Weights of a small mixture-of-experts language model, trained from scratch on English Wikipedia.
Size: 19 layers, width 128, 21.9M parameters.
Training: a variant of Adam for the experts, 240M tokens, 7322 steps.
Below are experts of layer 9 (counted from 0) of a mixture-of-experts language model. Rows are named router (the router's row for the expert), gate (a neuron's input weights, with its number), up (a neuron's input weights, with its number) and show model dimensions 0-127. Each number is 200 + 20 x the weight over its row's rms, rounded and kept within 0 to 999.
After each expert's rows: "comes after" lists some tokens at least twice as common just before its tokens as in all text. This comes from a sample of Wikipedia text that the model never trained on. Tokens count by the router's weight.

# expert 4
router,194,209,225,205,212,183,209,186,230,173,233,203,205,220,200,185,230,227,215,225,190,238,185,212,172,198,203,222,182,182,229,162,174,170,194,193,198,184,191,211,182,187,196,196,186,206,198,217,187,226,207,202,210,205,228,187,205,235,210,177,212,219,202,195,160,182,232,198,204,220,231,223,210,191,212,176,198,225,142,232,170,208,172,213,174,231,234,186,190,222,234,205,202,207,220,183,240,201,198,180,222,228,201,190,208,168,206,201,177,223,196,176,173,198,166,197,206,225,202,212,225,229,197,203,208,208,212,238
gate0,215,244,192,218,212,208,226,224,207,216,189,190,180,188,197,186,206,219,170,214,219,232,178,199,177,185,220,211,232,181,205,199,223,166,229,200,231,223,192,180,211,185,218,202,201,213,208,199,194,208,207,174,195,207,214,190,204,201,218,210,217,191,188,195,195,255,212,262,202,176,194,181,207,245,194,179,205,228,198,194,159,184,170,194,227,217,230,189,182,204,211,247,181,199,219,191,192,217,181,186,232,197,207,170,218,213,220,193,190,202,217,185,212,219,164,216,225,212,227,202,220,227,153,230,205,185,203,208
up0,204,233,201,172,204,203,221,210,182,200,216,222,206,224,245,227,213,174,219,193,217,217,184,197,199,173,191,207,204,182,205,200,191,228,187,191,206,191,199,205,216,177,245,215,165,209,165,242,210,199,195,145,158,176,228,187,247,190,216,194,234,188,199,198,178,206,204,160,199,183,191,189,199,175,194,167,218,249,215,185,229,200,185,194,222,206,191,197,200,207,194,197,194,196,209,210,203,157,189,164,193,190,223,216,207,227,180,197,170,211,195,173,217,205,192,248,195,172,205,211,195,185,173,184,188,186,215,204
comes after: " ", " (", " |", " in", "0", "3"

# expert 46
router,219,200,214,194,202,157,191,175,235,179,207,194,209,206,222,210,235,191,221,234,199,227,175,181,163,204,200,215,219,196,232,195,179,181,212,192,199,228,184,201,192,197,201,220,209,196,203,228,215,202,203,198,238,191,215,210,179,218,220,205,191,221,205,218,171,184,207,207,190,226,209,206,227,198,242,184,182,222,178,221,161,195,206,203,164,201,254,165,216,225,244,219,216,210,183,192,231,196,204,165,185,228,223,223,244,200,208,182,169,228,216,191,183,210,185,176,206,196,216,216,236,225,203,202,183,214,210,211
gate0,222,216,224,219,205,181,242,182,220,154,221,200,206,193,186,239,193,166,207,204,204,202,193,194,190,213,222,201,190,223,174,193,230,196,208,180,199,209,155,202,210,202,212,208,184,172,174,221,206,197,201,186,176,174,211,204,198,230,214,190,215,189,196,189,164,213,198,165,204,174,180,224,250,197,199,196,207,218,170,206,178,171,183,219,198,234,204,167,184,217,225,171,206,212,199,166,254,195,220,217,201,220,201,203,230,180,206,193,195,237,219,200,217,174,209,184,206,225,189,217,215,198,207,195,169,187,150,215
up0,182,231,205,195,199,190,200,214,202,194,216,207,180,182,179,203,244,199,210,232,160,240,176,223,184,221,213,199,213,207,222,184,199,197,219,217,190,197,192,215,170,204,221,158,162,171,226,151,206,192,176,197,212,208,221,214,209,217,197,192,247,212,180,205,213,183,221,225,198,204,216,190,171,181,179,226,187,198,200,214,200,168,193,198,211,172,233,195,204,202,205,202,162,202,187,210,203,205,201,189,214,195,211,198,201,215,156,227,197,236,197,212,204,247,207,150,183,223,212,219,208,174,214,193,222,181,188,153
comes after: " of", ",", " in", " and", " to", " that"

# expert 47
router,213,178,247,202,195,175,191,176,219,177,195,204,204,187,202,218,214,212,192,226,187,211,177,184,160,198,216,227,203,184,222,191,158,175,190,196,181,201,201,204,207,172,193,209,213,163,219,245,179,211,196,210,212,185,228,208,186,216,227,216,172,202,174,191,178,199,252,198,204,219,215,229,210,195,237,199,197,215,156,199,161,203,185,215,178,210,253,189,214,228,253,207,206,237,212,197,214,204,219,195,198,215,194,213,238,198,202,185,167,208,216,192,170,197,201,195,220,213,213,187,215,213,216,208,196,219,235,200
gate0,208,193,238,197,177,198,207,212,223,185,188,226,195,222,227,210,194,249,197,180,198,202,202,191,167,211,249,190,189,187,208,213,157,218,220,221,204,219,209,189,228,186,197,185,190,183,244,204,206,185,168,195,210,205,195,188,246,208,241,177,184,201,171,215,229,172,204,192,192,236,211,215,198,175,210,228,200,210,182,211,226,238,216,165,185,210,227,204,190,196,201,230,217,206,217,180,186,224,197,216,169,163,192,199,223,197,193,192,186,191,190,224,212,189,232,230,201,220,208,215,201,181,233,216,183,228,208,163
up0,195,175,227,214,174,190,128,167,214,192,199,200,205,224,209,219,199,227,179,192,177,216,230,196,183,210,217,179,229,204,186,228,181,216,216,195,239,220,207,198,212,216,212,175,175,206,207,224,223,178,215,193,199,181,181,182,238,239,216,188,159,202,204,177,216,160,172,184,227,218,218,232,204,189,226,222,218,196,202,188,213,199,189,210,182,203,219,202,162,193,208,242,217,225,195,194,214,194,190,203,195,206,189,181,200,230,242,171,196,180,221,237,209,201,204,234,199,213,215,213,193,213,204,180,192,222,200,188
comes after: " ", " (", ".", "–", " $", "/"

# expert 0
router,225,190,209,192,227,174,184,175,241,179,199,205,201,204,215,222,229,193,227,226,220,229,188,171,154,203,200,225,218,183,240,204,185,169,199,207,199,233,204,219,187,205,202,210,205,192,210,224,215,199,186,201,206,182,225,197,184,220,217,207,195,219,193,216,165,187,207,217,203,217,204,217,229,172,246,183,184,237,169,223,171,190,190,219,176,210,244,171,220,228,244,205,211,212,205,210,225,199,214,169,217,221,213,232,225,192,200,189,172,239,202,200,171,191,191,176,220,201,206,203,232,212,202,179,188,192,189,217
gate0,183,239,192,207,205,173,171,201,244,185,206,210,193,164,201,187,191,207,177,210,162,202,236,192,212,194,223,185,240,187,217,211,193,175,214,216,204,212,171,208,184,218,211,172,183,183,212,206,188,184,180,174,230,214,220,205,202,221,210,210,246,210,186,174,171,168,219,202,182,205,206,208,208,197,198,197,213,203,213,214,192,196,206,172,177,153,220,186,199,207,207,195,195,215,205,187,221,218,189,178,214,231,221,211,200,201,211,223,132,232,214,232,191,181,151,190,200,222,206,183,177,223,167,194,184,210,199,169
up0,207,200,233,198,220,195,176,210,210,185,198,208,198,179,226,206,205,216,178,209,165,195,210,196,196,185,231,227,199,190,210,167,196,192,193,181,202,198,197,185,173,189,240,229,201,212,160,211,244,242,244,183,177,235,190,203,197,199,221,201,218,185,189,177,193,184,223,201,187,209,193,201,214,185,207,195,190,153,201,195,219,243,201,168,208,198,211,207,185,225,192,201,169,179,189,208,220,209,219,216,182,185,248,165,237,186,198,193,191,197,232,190,182,192,181,197,204,210,208,238,241,168,160,167,216,187,185,215
comes after: " and", ",", ".", " in", " as", "|"

# expert 22
router,235,198,236,195,194,158,211,203,223,194,199,199,203,204,218,212,211,198,195,232,228,231,195,190,158,216,213,210,227,214,210,206,181,198,222,192,179,208,203,194,194,192,176,193,187,156,196,216,207,194,182,212,202,175,200,211,161,219,224,201,212,207,173,221,157,191,223,211,179,205,217,218,226,180,240,180,159,222,197,206,145,165,188,193,188,216,234,187,197,228,256,212,238,225,211,201,212,186,223,187,183,212,217,191,199,200,193,201,198,208,211,189,170,203,171,188,222,216,188,206,217,236,176,202,192,202,229,185
gate0,229,164,204,220,199,186,216,224,182,218,181,193,196,204,192,184,194,238,193,211,197,196,207,184,203,208,197,175,186,233,202,186,191,214,209,212,225,206,212,217,209,199,194,226,182,159,220,224,199,206,193,160,163,207,198,197,207,231,207,194,187,200,242,213,196,183,242,207,200,183,223,236,212,203,223,210,231,198,179,241,217,229,222,191,203,199,198,207,162,215,200,177,190,183,193,234,176,198,238,192,229,228,188,233,207,180,225,184,178,192,166,251,196,201,181,195,210,197,235,227,181,199,170,170,181,209,191,172
up0,177,174,201,167,200,199,208,206,200,192,196,195,180,194,230,207,195,190,199,177,201,198,171,163,193,192,190,194,218,208,207,205,199,189,164,227,188,205,212,217,185,185,241,192,229,203,183,199,163,223,159,242,222,176,248,201,202,151,182,230,193,202,184,200,216,220,217,197,192,201,195,194,198,211,186,210,165,191,196,192,203,222,229,187,212,215,195,192,232,179,199,180,168,204,216,188,209,189,171,222,193,200,227,233,228,186,160,214,189,215,224,210,238,175,251,190,193,166,235,181,232,175,207,200,209,196,181,201
comes after: "0", "9", "1", "2", "8", "\n"

# expert 19
router,225,202,232,195,197,200,197,182,209,210,243,207,201,206,232,206,222,222,204,213,196,209,181,179,161,187,205,210,227,211,215,182,203,192,175,173,172,211,209,237,191,214,207,195,209,177,210,226,214,205,180,218,197,171,218,199,164,214,187,217,188,224,182,216,156,212,235,186,201,209,223,198,240,199,238,180,208,228,195,225,201,173,182,210,182,211,225,165,209,218,251,215,218,216,219,185,230,168,188,172,210,237,235,216,225,200,205,217,167,204,215,188,186,184,186,187,212,199,212,198,199,198,206,183,180,209,239,235
gate0,178,180,206,185,192,210,211,228,201,208,199,195,185,220,173,217,206,214,209,184,143,196,188,161,192,205,190,210,244,205,179,205,207,200,186,177,198,193,186,235,224,217,202,214,208,198,223,186,184,197,187,193,200,199,203,213,186,186,212,178,205,182,228,195,192,174,182,224,208,163,219,192,204,186,182,195,180,259,203,165,207,206,188,206,208,245,205,224,198,215,223,204,190,192,188,215,168,189,209,179,256,183,210,196,206,250,180,167,157,206,204,235,174,206,181,217,182,182,216,228,197,191,158,221,172,200,191,188
up0,223,202,186,227,202,201,208,175,207,197,193,193,184,189,185,217,210,174,201,203,231,206,164,195,214,220,225,233,188,231,204,193,177,179,182,249,208,217,228,167,205,184,155,184,172,221,213,215,165,206,219,211,219,215,212,173,207,199,174,192,175,194,198,206,213,204,217,172,187,241,187,198,197,188,195,193,220,162,171,204,168,211,201,198,182,189,215,166,238,188,193,179,246,201,209,185,203,218,202,220,163,182,212,245,185,190,186,208,251,192,207,177,210,203,229,200,184,190,191,215,200,202,214,212,229,178,187,229
comes after: "\n", "|", "==", " No", "S", "==="

# expert 35
router,212,191,214,209,210,171,182,169,235,186,218,206,207,208,216,199,227,211,216,222,209,226,201,194,156,197,224,245,204,202,234,206,160,162,201,197,206,220,199,223,170,208,192,220,214,191,197,224,218,209,193,204,204,196,238,203,181,218,214,205,188,222,189,224,176,189,196,197,204,217,220,218,227,194,243,185,188,234,165,225,164,194,193,221,171,206,254,173,207,227,241,216,209,219,201,193,227,209,224,169,216,222,204,213,226,207,206,192,173,214,213,185,171,201,204,167,206,197,200,191,228,228,184,181,190,205,222,201
gate0,183,172,194,175,209,181,218,177,186,215,190,215,167,198,223,224,227,217,239,222,188,227,196,211,175,165,147,168,230,212,173,170,213,182,156,207,182,213,200,213,234,194,200,173,209,183,206,199,220,176,196,201,230,201,205,171,215,188,174,223,177,221,175,190,179,200,198,201,183,191,187,214,217,157,212,207,209,216,196,181,206,214,175,204,197,206,226,166,191,214,228,215,194,221,165,202,218,207,224,218,197,230,190,211,188,189,189,215,205,204,207,197,181,221,204,225,160,193,225,201,195,184,198,191,170,234,218,239
up0,196,201,204,198,209,165,207,203,215,175,189,193,197,207,196,227,177,180,206,205,239,177,177,221,241,205,217,181,223,194,222,194,191,207,167,227,213,194,235,231,194,202,194,199,208,200,166,197,213,176,234,156,172,191,175,210,187,226,219,197,182,185,212,196,200,208,181,195,181,247,194,193,208,214,196,192,194,202,213,159,153,192,209,180,173,198,245,200,212,212,206,240,178,206,215,184,200,209,220,228,173,188,180,193,191,164,213,170,165,206,196,194,199,204,202,181,205,196,147,182,210,207,226,197,185,250,209,188
comes after: " ", " in", ",", " of", " New", " ("

# expert 15
router,218,225,208,177,215,197,183,194,216,193,205,198,198,203,209,212,235,183,215,210,225,222,146,172,156,182,186,250,210,214,225,197,192,193,195,177,190,212,192,226,195,205,193,206,195,174,216,192,196,180,219,220,207,194,213,162,198,213,191,185,185,221,199,207,177,194,227,222,191,220,184,190,225,185,228,178,190,218,180,218,199,187,182,199,178,218,252,174,216,230,245,194,238,224,168,171,218,195,232,195,198,218,203,183,235,199,170,195,171,244,188,165,208,177,229,209,210,216,191,200,212,192,207,188,182,195,216,215
gate0,199,210,195,220,186,164,234,220,200,203,198,187,184,182,235,167,158,198,220,182,189,182,182,171,221,206,189,211,169,232,166,220,230,205,222,194,188,205,201,161,234,214,183,199,209,198,215,184,210,194,171,217,204,210,207,193,222,182,176,207,246,205,185,253,226,191,199,236,194,187,199,199,191,203,203,213,196,203,193,240,193,175,234,171,181,240,174,203,219,207,210,196,166,204,225,213,218,179,209,205,188,208,202,203,201,193,198,237,190,210,247,210,196,214,194,162,199,190,195,229,225,199,202,220,189,221,182,164
up0,182,202,187,214,187,204,262,191,219,242,226,200,202,178,227,179,187,167,187,185,189,190,150,181,190,182,216,244,174,236,182,227,201,252,209,209,200,200,205,193,194,205,212,214,241,212,201,179,177,195,231,211,205,202,169,169,188,224,181,197,198,233,208,215,193,222,200,191,239,192,187,206,201,196,213,217,212,192,198,219,179,169,180,203,213,217,206,192,233,210,206,167,223,173,191,183,207,203,205,217,170,190,189,186,199,187,176,227,205,196,206,170,215,205,211,202,187,239,173,183,231,179,195,174,200,224,190,184
comes after: " was", " to", " he", " He", " and", " were"

# expert 20
router,197,188,208,217,183,150,174,206,223,165,227,194,204,186,232,201,255,194,218,207,215,205,177,169,172,193,217,202,209,190,215,190,190,179,213,166,186,199,188,204,176,205,205,219,212,150,196,214,194,200,206,187,204,155,233,195,192,202,219,209,213,205,199,198,187,190,185,205,194,193,159,174,201,176,238,180,171,224,160,216,166,218,184,185,179,232,220,163,206,211,243,205,200,204,215,194,226,204,216,190,196,222,211,200,233,222,207,186,177,256,198,185,182,202,178,166,207,210,192,195,219,197,197,206,197,199,207,187
gate1,202,180,177,193,218,178,195,193,199,200,217,173,240,185,239,170,177,204,148,208,205,179,166,197,201,180,217,213,191,213,190,220,203,211,212,187,174,183,187,185,200,207,208,177,197,195,198,185,169,194,215,221,215,158,191,223,200,192,204,236,155,186,187,168,238,214,183,225,209,209,167,194,170,202,206,151,172,183,199,196,175,194,255,196,221,199,198,178,201,219,191,191,180,164,178,180,206,188,209,199,179,202,217,190,210,170,180,172,224,186,212,180,228,232,210,217,179,201,196,195,206,162,180,199,209,216,217,201
up1,193,198,194,186,197,177,199,187,206,187,219,164,204,208,202,195,201,211,171,210,235,206,189,197,221,221,248,227,192,191,203,208,191,194,236,212,201,222,217,230,209,221,240,220,205,181,156,189,167,231,211,199,237,187,204,159,203,217,215,201,189,204,203,191,187,190,184,213,190,214,178,201,193,186,186,183,176,167,182,234,160,185,211,214,228,167,202,182,179,179,211,193,170,161,225,227,223,221,212,176,203,194,224,195,228,165,207,186,245,178,212,180,165,220,186,195,218,210,182,170,223,193,198,210,194,204,179,222
comes after: " the", " a", " The", " is", "The", "=="

# expert 45
router,212,208,226,197,198,198,211,200,222,182,212,213,199,204,198,206,216,208,197,251,203,232,213,220,175,205,201,249,228,221,241,188,190,171,211,181,218,220,186,208,210,171,177,204,186,182,194,246,224,164,212,207,219,183,237,194,195,202,212,197,183,201,161,220,166,202,199,202,200,231,196,227,210,162,227,184,205,201,176,213,189,195,191,213,177,196,223,150,214,209,243,234,214,213,189,203,217,187,202,169,208,234,217,206,224,191,209,194,178,225,201,204,158,186,197,212,224,224,197,209,201,230,177,206,185,229,221,221
gate0,222,169,205,193,211,195,204,222,231,210,213,198,223,227,230,203,199,193,189,214,224,243,211,194,231,188,191,218,243,210,254,169,227,200,210,180,206,200,201,189,218,192,226,197,169,222,163,226,227,168,222,184,180,217,193,164,182,236,184,200,196,196,210,195,194,186,205,184,185,213,206,183,202,191,227,177,178,183,207,193,199,214,156,208,217,195,194,174,216,224,221,223,194,216,172,213,207,182,205,176,186,194,206,169,213,212,195,201,200,217,177,214,189,207,182,220,180,247,168,241,208,195,169,230,185,206,167,194
up0,153,184,201,156,174,193,197,211,202,195,191,189,161,201,195,190,197,195,185,184,201,158,182,184,175,189,169,195,179,209,148,181,168,180,179,213,176,187,201,220,175,187,171,201,239,204,244,187,159,231,182,214,214,199,215,202,223,178,228,202,215,204,195,168,240,225,221,211,211,206,207,240,201,184,180,203,186,196,180,208,180,198,225,211,178,216,209,207,165,191,185,177,197,158,227,203,189,201,180,195,185,199,194,226,202,186,162,215,197,185,210,170,182,210,207,181,198,216,185,169,197,197,184,168,205,193,204,190
comes after: "2", "0", " ", "1", "9", "–"

# expert 34
router,208,190,205,187,210,177,174,195,226,197,223,204,189,218,204,236,243,162,228,217,214,201,168,198,180,220,201,241,215,201,228,215,189,171,183,206,202,208,201,205,181,170,182,243,207,184,210,213,214,198,189,199,197,180,198,197,221,226,216,187,190,223,198,213,175,187,227,227,188,195,221,189,212,204,225,163,204,226,157,212,190,201,190,199,166,200,235,181,218,234,254,214,181,191,205,190,230,207,225,197,214,206,210,189,214,214,194,197,178,256,172,164,199,171,175,194,189,229,203,203,208,188,218,218,175,218,223,187
gate1,234,197,215,217,193,179,203,191,190,261,205,191,195,221,213,227,192,157,163,195,177,200,233,217,182,216,201,191,197,193,208,201,212,174,195,209,187,181,172,199,167,187,197,198,208,222,207,201,189,216,215,210,190,230,216,172,213,171,185,219,204,163,205,200,204,186,218,190,195,202,243,221,192,211,190,158,205,184,191,207,167,191,226,202,196,205,171,181,166,203,209,160,188,180,204,195,194,253,171,181,229,179,227,216,182,173,191,180,227,196,199,184,184,183,191,154,187,230,209,216,192,227,189,196,172,179,192,218
up1,209,167,213,166,207,202,184,204,210,226,175,194,193,171,225,217,185,214,168,177,203,214,220,156,202,211,218,184,205,217,182,140,186,194,188,202,204,223,220,201,196,196,213,206,225,180,244,206,229,226,184,249,206,225,217,216,201,149,194,196,212,220,217,175,210,200,182,191,227,183,210,209,202,203,203,194,197,183,193,185,221,199,143,176,132,210,200,187,220,200,209,181,197,207,174,171,199,227,175,206,229,224,219,203,208,223,186,190,213,220,213,224,195,201,221,200,190,201,181,188,196,208,185,228,204,203,198,217
comes after: " a", " the", " his", " first", " an", " their"

# expert 17
router,204,210,236,202,221,189,195,171,219,184,204,166,198,225,218,196,245,203,206,220,218,232,185,197,167,188,204,213,219,204,232,183,191,173,183,193,204,216,213,214,183,217,207,200,195,190,206,230,205,183,219,210,199,181,198,188,182,210,199,212,190,217,203,197,181,193,239,226,205,177,249,218,218,191,230,171,203,228,151,223,189,190,197,212,185,226,232,197,199,248,244,201,216,202,214,181,222,193,193,168,195,217,194,205,227,184,220,183,158,216,216,189,195,202,167,178,172,203,200,207,226,224,168,220,156,211,201,215
gate0,151,156,209,210,210,216,216,221,220,217,197,204,177,211,251,163,205,221,186,220,192,189,140,206,181,190,200,217,200,189,195,217,206,208,232,202,181,174,190,201,163,186,234,216,218,196,202,164,215,184,193,199,210,193,203,232,181,209,207,210,181,250,199,187,203,211,229,216,190,191,206,194,200,187,217,207,206,186,198,232,188,180,167,220,206,232,200,191,195,240,224,189,183,211,234,179,218,178,198,160,182,176,210,181,211,232,183,205,210,202,220,211,209,203,206,175,189,180,218,181,217,219,224,221,180,219,193,232
up0,243,198,196,193,158,170,203,189,199,194,225,193,225,174,186,216,192,195,173,206,183,188,222,193,199,226,212,193,182,159,174,193,186,203,211,208,201,195,172,175,249,206,177,194,189,205,209,206,141,237,196,175,206,214,205,177,215,218,197,194,205,175,188,178,168,184,191,198,189,215,157,212,187,208,174,203,179,221,192,164,211,225,217,199,187,227,194,216,205,170,203,202,225,193,195,232,185,205,219,212,183,213,201,223,162,175,177,197,184,200,207,195,160,202,168,188,235,217,175,226,202,168,179,181,228,192,223,186
comes after: " |", " ", "0", "1", "3", "2"

# expert 41
router,203,212,214,197,213,155,211,182,220,205,226,179,211,200,238,215,208,199,230,210,225,243,173,192,178,178,199,228,219,228,204,208,209,183,181,171,194,223,191,214,194,203,171,193,190,180,213,245,202,209,212,196,184,163,233,187,184,205,211,190,194,225,208,231,175,171,215,199,189,204,201,225,221,166,236,203,203,210,176,236,183,163,191,212,168,194,240,178,201,221,232,182,234,198,202,208,213,198,231,165,212,228,226,190,224,197,194,215,188,219,186,202,197,189,175,179,182,223,208,234,211,208,194,212,167,187,179,194
gate0,204,181,189,191,191,147,185,209,199,166,229,187,207,195,208,193,186,193,199,201,188,187,180,224,223,191,177,191,236,225,205,247,221,200,188,188,177,239,212,193,204,202,207,197,193,192,190,190,178,224,227,187,198,162,177,221,169,201,209,234,200,220,209,221,191,205,235,209,203,205,169,194,211,237,174,188,181,215,218,187,172,183,219,179,194,181,204,210,219,204,194,200,196,141,236,218,224,203,174,184,182,226,207,170,176,189,187,191,229,214,189,188,203,221,170,171,206,201,210,146,216,208,205,197,202,241,183,212
up0,205,187,200,204,172,183,202,205,218,187,204,188,160,212,228,187,192,215,216,206,228,184,184,248,219,202,190,224,228,236,182,206,217,208,191,176,202,228,198,214,172,211,234,172,203,183,175,186,170,237,200,191,206,153,174,224,181,188,215,213,220,209,200,226,204,223,243,212,220,236,203,213,207,222,194,223,186,199,220,236,177,207,182,192,195,199,223,189,179,210,199,178,236,177,217,249,197,177,182,231,185,209,214,177,182,202,181,220,211,217,196,174,194,238,194,191,231,205,199,197,202,180,218,208,228,227,180,208
comes after: " |", "0", "5", "4", "7", "6"

# expert 25
router,224,216,216,209,205,164,168,165,244,187,200,166,221,204,212,217,209,185,196,224,220,225,186,179,170,197,231,213,210,196,224,196,193,155,206,184,177,217,205,213,190,199,183,194,190,182,223,254,204,179,232,230,204,179,217,176,179,227,211,194,195,198,179,204,168,189,229,211,180,194,222,226,211,184,240,177,181,224,173,207,174,179,194,203,193,208,241,194,199,222,254,198,224,198,189,197,212,204,227,165,206,219,213,211,219,190,214,178,189,217,211,195,196,186,181,187,195,224,198,225,225,238,189,204,185,206,196,204
gate0,200,174,200,211,213,194,217,205,205,171,183,198,219,221,213,205,215,254,201,180,194,196,172,198,204,254,174,205,195,192,190,191,196,204,199,212,211,221,194,231,216,198,211,199,222,180,192,214,209,181,201,152,193,191,178,183,237,198,191,189,184,194,207,162,208,189,216,229,180,191,171,185,208,218,216,223,221,210,159,218,234,229,202,232,209,202,206,184,213,234,196,216,198,188,235,212,211,222,224,153,186,195,198,203,220,169,183,203,157,182,220,215,181,216,200,222,178,165,203,174,188,214,235,205,153,210,217,212
up0,220,188,187,213,202,188,245,210,202,229,210,210,191,181,202,238,200,173,201,212,227,213,205,193,202,175,170,213,234,195,215,205,219,184,222,223,238,180,180,212,205,196,236,227,169,212,178,201,212,232,184,213,200,219,210,250,176,179,216,189,242,192,203,163,189,176,182,203,191,193,167,189,216,207,194,206,225,205,177,199,211,199,183,173,189,190,185,197,214,244,193,185,189,177,200,223,213,189,212,183,213,191,229,235,203,211,159,213,180,209,181,182,221,194,187,201,233,223,189,202,184,213,142,186,174,189,211,169
comes after: "1", "0", " ", "2", "9", "3"

# expert 29
router,210,198,222,204,195,168,194,178,206,169,214,186,214,204,219,211,220,204,231,212,198,234,168,198,166,211,192,240,213,183,218,214,154,148,189,203,186,214,193,221,174,180,205,218,206,185,193,214,201,210,193,206,204,185,220,209,195,231,228,202,194,213,180,208,179,187,230,215,191,205,220,218,234,195,216,166,215,224,176,222,176,193,206,219,176,213,231,192,213,234,233,213,199,225,208,194,227,203,215,168,192,215,215,216,241,200,189,185,171,267,216,205,177,189,179,181,206,220,210,188,238,199,202,194,177,201,224,208
gate0,229,224,210,233,222,213,184,209,198,206,220,165,205,196,191,190,186,213,212,178,214,208,240,227,203,209,204,193,181,198,191,171,267,218,195,198,163,195,188,180,195,208,190,177,191,183,225,231,196,203,222,199,205,195,184,176,214,200,169,203,231,221,197,159,210,186,221,238,207,202,197,203,192,218,212,176,197,204,184,260,212,193,171,219,211,203,206,194,165,205,183,182,168,164,171,218,196,196,170,185,220,189,162,175,196,165,217,191,205,170,223,185,173,191,168,220,225,204,199,213,208,201,181,205,194,205,187,220
up0,205,164,202,195,173,195,206,171,171,182,210,227,186,248,220,196,197,191,233,194,172,224,179,209,180,172,173,222,210,165,195,249,165,203,183,226,220,222,208,199,181,202,211,216,204,222,156,154,165,213,177,213,202,186,198,240,200,236,192,227,206,210,192,213,201,209,176,217,195,196,199,191,211,207,189,185,212,191,218,190,168,221,215,193,197,187,164,219,193,199,212,193,199,221,237,196,212,200,216,203,182,195,202,202,208,220,161,183,196,229,232,209,180,212,225,199,214,222,218,181,215,159,227,175,217,208,194,184
comes after: " |", "|", ":", " in", ";", " /"

# expert 6
router,226,188,239,198,209,190,182,168,227,192,180,174,222,203,225,220,272,200,243,215,210,221,195,196,190,190,210,198,205,195,210,208,195,186,199,201,193,224,178,214,192,184,192,187,173,164,213,205,194,200,201,201,200,213,222,198,192,190,212,196,186,252,197,203,186,204,226,189,178,207,227,203,238,193,213,192,171,244,154,229,168,172,194,195,185,197,209,161,206,230,211,215,214,215,212,214,249,202,200,197,184,231,221,213,199,202,192,199,186,245,208,206,177,195,180,189,213,231,176,193,211,197,219,202,170,183,232,201
gate0,155,202,211,196,194,187,238,193,203,213,206,212,203,158,200,172,172,200,205,199,176,215,185,188,187,194,215,182,191,193,206,195,217,196,199,199,157,226,202,172,221,206,204,182,210,181,191,220,211,222,231,221,213,210,204,203,209,186,197,217,208,206,174,185,201,196,188,237,213,249,211,209,198,166,179,211,215,217,274,162,192,212,193,176,195,229,212,204,220,189,197,193,229,183,195,171,203,213,147,211,208,186,213,223,201,207,189,234,172,212,226,222,226,196,194,197,217,157,196,185,183,219,173,212,201,247,206,193
up0,163,173,218,172,191,214,209,217,179,166,182,182,237,205,217,234,197,207,201,207,185,171,186,185,206,167,205,187,202,174,183,213,205,227,192,221,175,192,196,189,203,184,189,188,218,159,167,169,213,206,245,207,210,217,202,194,190,192,184,167,145,200,180,165,237,202,187,197,205,177,191,193,214,238,180,209,209,262,200,195,219,191,204,201,221,188,186,200,196,194,182,198,214,208,219,171,196,210,204,229,209,205,230,230,163,236,204,170,218,183,181,224,213,215,206,205,189,205,195,180,179,194,201,171,206,178,213,181
comes after: " of", ",", " in", " for", " with", " to"

# expert 16
router,204,194,215,221,214,177,195,161,219,173,231,176,207,203,212,208,240,206,229,222,194,210,178,180,161,197,222,223,222,197,208,205,175,202,197,194,201,219,175,232,183,177,159,208,211,212,204,242,210,214,192,204,219,170,234,189,177,215,227,198,196,234,191,199,170,195,221,197,204,213,205,217,210,182,228,185,199,256,194,207,206,196,176,218,199,216,233,141,196,249,259,213,226,207,212,183,210,213,201,198,191,208,220,206,224,189,184,198,180,217,196,204,171,209,194,195,199,218,219,215,200,193,190,194,173,212,211,206
gate0,240,220,226,227,208,232,223,226,205,235,179,222,168,250,224,186,239,210,231,204,217,203,205,201,179,189,183,172,238,219,224,193,206,200,191,228,219,215,215,245,175,226,252,189,179,187,196,187,243,175,184,237,215,200,174,195,210,202,173,195,202,215,194,188,181,212,194,195,201,188,215,155,195,155,203,172,215,184,201,196,207,203,196,207,208,177,191,206,194,187,225,211,214,191,205,189,204,174,186,203,199,192,206,210,214,170,178,206,203,199,172,191,187,213,231,222,205,218,192,197,196,198,219,187,173,201,224,227
up0,228,221,211,198,210,229,170,226,193,200,200,197,188,209,193,221,209,214,204,207,189,211,180,220,193,192,158,199,249,199,212,209,201,201,210,223,177,220,216,215,154,220,245,192,226,218,194,150,181,170,201,235,202,234,166,189,218,199,218,226,198,203,222,189,195,201,226,196,185,204,201,180,201,208,191,186,194,186,220,190,193,208,199,219,219,224,206,210,173,166,209,239,194,203,219,177,197,206,208,202,195,186,230,221,197,164,199,207,197,202,183,207,198,221,212,248,189,208,220,127,189,211,183,198,244,222,202,210
comes after: "\n", ".", " |", ")", "==", "==="